Weights of a small mixture-of-experts language model, trained from scratch on English Wikipedia.
Experts: 128 experts in each of 9 layers, a sigmoid router.
Training: a variant of SOAP for the experts, 6071 steps.
Below are experts of layer 6 (counted from 0) of a mixture-of-experts language model. Rows are named router (the router's row for the expert), up (a neuron's input weights, with its number) and show model dimensions 0-255. Each number is 500 + 50 x the weight over its row's rms, rounded and kept within 0 to 999. Numbers have three digits each.
Before each expert's rows: a language model's description of what the expert responds to. This comes from a sample of Wikipedia text that the model never trained on.

# expert 55
What it handles: Second syllables of personal and place names, often foreign, after a capital initial, e.g. H-ur-ley, L-as-well, Gi-ov-anni, E-sp-oo.
router:416516522523514492529516563515490546510563490432548467550618578464520435502441516492577520539431457493471543507461601559549463757505565555453523499518466559476456542576511580559425578452552497480540510453497494471442522449501471525501536542564481519479438493441556501464534534502455457521538476428550490430461438486457484493514568549471529477495560554476366480535469515398460510530574487458516515627542526493528460525548538522512571481494500530450508508494508436508453524572495486460619499463435546572456570491500549473488516569609505583527531422566456584397488520496437493482572522420551512411482445512477504537518530460476520504528455550498587555502554419515506443475579487436537461497488488563492532449484468580427470573380477566536577577499565551541507612503449513
up17:453450536444448520525492489515522520560475468469535499407463527506520384543455495547450434495477506633480477448526478529581485520483506433503483513468451532454528626509526540478410547483492536601518528498489431484449503537415454517402498493502571456479502414600496495611506472530562558519490470425467495509519604453397429538517496549533559447503709523520462529517504510550430579486377509521519465545546410491495537610554472424475523478528495447477431593482558478380433454510560483519461552558559463538448513449415576438540502529535570500514536450412537508519513516459537476527507515442462517514473473425542518504464554473538554449514569514582520517406567523481575499537456491403478569475490403511408507509512440513521453476450469479528505565531482430513550510625468594
up18:484509506516579563479538426530489594500608558445500456572545496462473447421528537493535467488494483511550504531448467488476531509488507582521562406407501520486541547462547576539501580503506550539522492501416440498601499613504544560486615480506548511580486462426448457459553507453602570567514526459387515454526510499492563476437497523554448492505499504541410543513438518470503552547511554443462537455502483514493514414594518495434425514442456505593501495486560491595519509497432577488572463549494522564529490450426397496554552469542491567520449478523543595468406484630551514483547471441568398599554473435428492579463557573536462457414488469439579518559574577526384481454487445478473501492574507481378457527478479513523537415540450487519518514563411466483524553559534470
up19:488457405454490548529518386526478577577562523445434573443501546491439449535468519534476456464452526568585466577424497593528512506514469531515522447505508385533422596478469602559503520573534463442520526418526539463438497547571566516493543511463549471602418475508614562421547460512442414575425446449558596499509506459507482584435570548498559521475552443522518492495519442495508461483529441433497378534512402522454459503504540470545419480546558518518501474483513454509436494531468517460551504462524451540524541494529537534436489485523551674537452498563556516488468498585504408517609528469564589468486488551447572456485469428546466480540558474420595432449448533457508498462567502479446414478464415531530537488514493571462479458428449607500503558559547563494516463546504510

# expert 5
What it handles: Single capital letters or capital clusters opening a proper name, often after a table bar or period, such as K, Sch, Wh, -D.
router:502546425455502505460517537560467549474562519512572462445592541504454424604502564512484552561461461482488516499502545499526514716445488560442443507453603582420501514542503589527437587344491527525577598485489488502413478500546492502531488562567473544497466520512532487569395564497504397516486507489577484480503510514486528535523606531569513472514569502440421549495526549485514540526459461455454519511576487473451445478627520585479497430418535484465593511511443483496469530561538522507573495518550475489464554495537528564488456587513472579520540439566453506514436521441449579556534504456549487441588526452478523512492470456584567531516484582409543531570545551493528448575470414487454504572438481506449616510557400421475546508470490461448502563529572502551565520493503506
up1:538485444465548558511564496434511524493599466471504487533478491365505500405542535550558516519511577611600551480505545439595556467504461509596560523506497506510476478419458431446412553481495519552580439476525481527537552437416563518517445444514511478470535502514392508538476452475535555437499490422436493525482441505534575474499454572439517500541515421471566413533550483521525518554551442521593555503393551492472519518501433470453539503490587553506410495505538603548480592461475495509497552463474443547512486533488438544460484516433469498426494550557618460413507382457525481551427488484500397521503447485559567599493589541507449547546479437458509495510614447462481512545506476542362507434500566495529448538532474479536542533619465541552446559545559462399476483527445412
up2:578421476462496580538479561583538491530533561444497515397404440582489441558508513543526459525529474487492494498566516459485508544551577531533522551454536453495481460426508445510544438466514480553481513575411459501471562503540522475507466489444482500541563521461508497456628525450477533536446492424537520453499511521466488466398576556441482485487458495572483529498462588524448530584483501419510468613529518560527480537526488529422530509493586453486551524596456491577458660517508491527516490396408501581424516510485428473498615491467515462568442517397645484487481556507420449482509486600520396524490516399472496501534413473556567550579469472499454511533462546501507421512419507475435512480494496530408419470470480420483475461446557516672561510478579551551447448518530488
up3:562451567606438399536486506494467425516505431486539489473479540524478499454443528437518482524528476454481404441439499478543509502488465533549518595531366489390433452492540548492557519528461540486520503605559484492510564472615518510442489482482451519483494591594454438556476393539537498444439480494535465511446508415604445568482377602520507548478561571569510526508501489486534515565437526555445529469389505542500599486509496557570474607466444387548485498540498540560459515559475462496514508560552472484524506553479485429430503484501574449571522486436543525474477491468484556458551563454455509549472510522556485492436505470543428496508442437511421410453572460565448507512518547567470577530522429435466474509560534565546466625416494534520538549458454615482498544548572379

# expert 12
What it handles: Capital first pieces of split proper names, often in tables or lists, such as P(andora), Ad(rián), K(uroshio), S(udowoodo).
router:454536499526487495595518493581485611528565577436547455557569472459468413552505472462422541582482478416465525490455483500510420705476478555514466542546549520484513512534499572533488488326488556504596609513437503489450513599406517477551494512636480508467507493461484479407526511498458429555422517461522498547530487513496519503539540552469530546528468534451496523563493529492475480496494560450512468580552517464536432396529478563539510471531491524429571504517481478563493516522591608588470580443457454513423511429508443572529485497568549616509584387554517472446426512437493525559479490488530462411473511466489553513564460450529505533489512559465494499534527517514475431520479472462490416559458495572455549538532407479455521519430483471597583585498565456568535526519438496
up1:480462565572442587415482498585546416465491426536528427547484497437481541482505435562487506481574477492513452515520517464621504445585523529467575612499466475469523470447483501471563475442566578546481479550449542533439551444458513493520460480550467465496495555558456453588456457519512533484397478431533504582564533514456566515427585478479469538518478464586523466363497346450473619571559564519443549514487470619556308404455501480465484581612512457465545542523452474462531497558455500481477545462505505524474456580451498526510429508535478606545495512527576466491477493535499479579473468506434538480426551510516506506486502479445518471484491499420465523458480504452389518430533535469546542471520505625448560431542529498495618446571475480570486547508469530488511475489463474
up2:464645538573494484669467508585459501581560501446535410481499552511515487506492479545429534523593641436453502495484452563635437473523466489455571424465544444595455513476542486472545538463502481458538494543455476503523448587519579482428457469507530556554448471536467522507391471460570528526566488523565442463523485455488414556446486590494480501461504535393481500506578483517535510438451451450479511485515485545553524495497549440504557559491495487493497570538456496613391399487424547482568570500485496524559531536523534511480566538494483538550444519540492406409501485499417607454511520461521449476519455471464634544550549421508473423396415474510545400406491539466455524477511516563465499485428517535405567532505467490441456471481496476463516515502570548544512455539433523
up3:524519518597550623422499533577430484515535552409485480529519438476462491508562449493496428578454499494511470464427452556492533405482521496633506452550414541522484447560490457428546545427392520533470405459461532498500531574382474479483459500459532453502450501471545501501474483504474488477563586463472611609550489504571493544504489474559472597545598433408455474535553638482464553550508457480526477540453515608480537515553532499532492478497458602557522567464410506502502544411536465492462546452436505548487483631499452530550531526440577515449489515505460537524596517488436544451479528517420474483527556397456499463443428460490464492400525557500617512578445466530540506505589476511454534524409444529398486462539477508567536499427581479510513494473452459492540590487487528